{
  "routed_scale": 2.0,
  "balance_loss": 0.0016,
  "router_bias": true,
  "lr_router": 0.0017,
  "beta2": 0.95,
  "max_seq_len": 256,
  "dataset": "wikipedia_en"
}
Below are experts of layer 5 (counted from 0) of a mixture-of-experts language model. Rows are named router (the router's row for the expert) and show model dimensions 0-79. Each number is 500 + 25 x the weight over its row's rms, rounded and kept within 0 to 999. Numbers have three digits each.
Before each expert's rows: "comes before" lists some tokens at least twice as common just after its tokens as in all text. This comes from a sample of Wikipedia text that the model never trained on. Tokens count by the router's weight.

# expert 1
comes before: "the ", "of ", "a ", "to ", "as ", "by "
router:493462477479499514492495535531493463507501513488477507484505469516510511512509466508545467472544485483491510516504511538517459492485453516509472511488492491500519493490481484452544504462474506503472484509478477478503543511508501495550500501

# expert 3
comes before: "- ", ": ", "He ", "==", "was ", "born "
router:457493482524470466475473519580480512458504512491513473507507512546488489479531467502504517512516540502520491474508489508498498441517513482513478487492477493505489528509535463502517543470467474510463525512520471479509516498489537496523503506

# expert 6
comes before: "the ", "\n", "a ", "his ", "\n\n", "See "
router:502491483521541485479501513534494488497506549518542473484501478472505495517498480531486502475471463529504488504520537471514418514484480444490528476490498527516468496483485483457525535482449473532491495516496487460495484515488497521560513528

# expert 4
comes before: ", ", ". ", "'", "-", "s ", "\" "
router:501492487498543466489495509480497469518513515471583505502502462503528521429470494504504517497470473522501478549498522532508536512520504471541498483507486514524462504559477473504533511482502502504480464547518463470532513507518499496461515488

# expert 12
comes before: "the ", "to ", "in ", "by ", "a ", "on "
router:508425515545480492461466507520468483486522503528478496491511500508472515503488476510529470518512468478492510504490511480511434457500493512524481492489476490477520513530467480475519537449455504486495496534473517461500492519488510512496499512

# expert 14
comes before: "The ", "\n\n", ", ", "==", "In ", ". "
router:545465492520465494522523508511462525484492522452499512471500506486543514505503468491500467503514473495488486544529489464515447504519456497482506509490456533494516461526496507508532525459488451453498493527532488477516500526460513468489517477

# expert 11
comes before: "| ", "0 ", "/ ", "–", "|", "1 "
router:484496510493532478491506495496480476479502497516510518518515425449483505451464493507486544508501530465464467453515481514504461505491471473520550470504504536502508503474557515508545530494528486534480505476496512471553488479437512532491500487

# expert 0
comes before: "| ", "|", ".", ",", "–", "% "
router:493503501562526474478523530546469493514507539491502496461476481535498502503498476482493526489517471482501453473533529536502475486523504465499541432506515483506523458515523519492536473466499481481461493517508501465509512518515491469494528506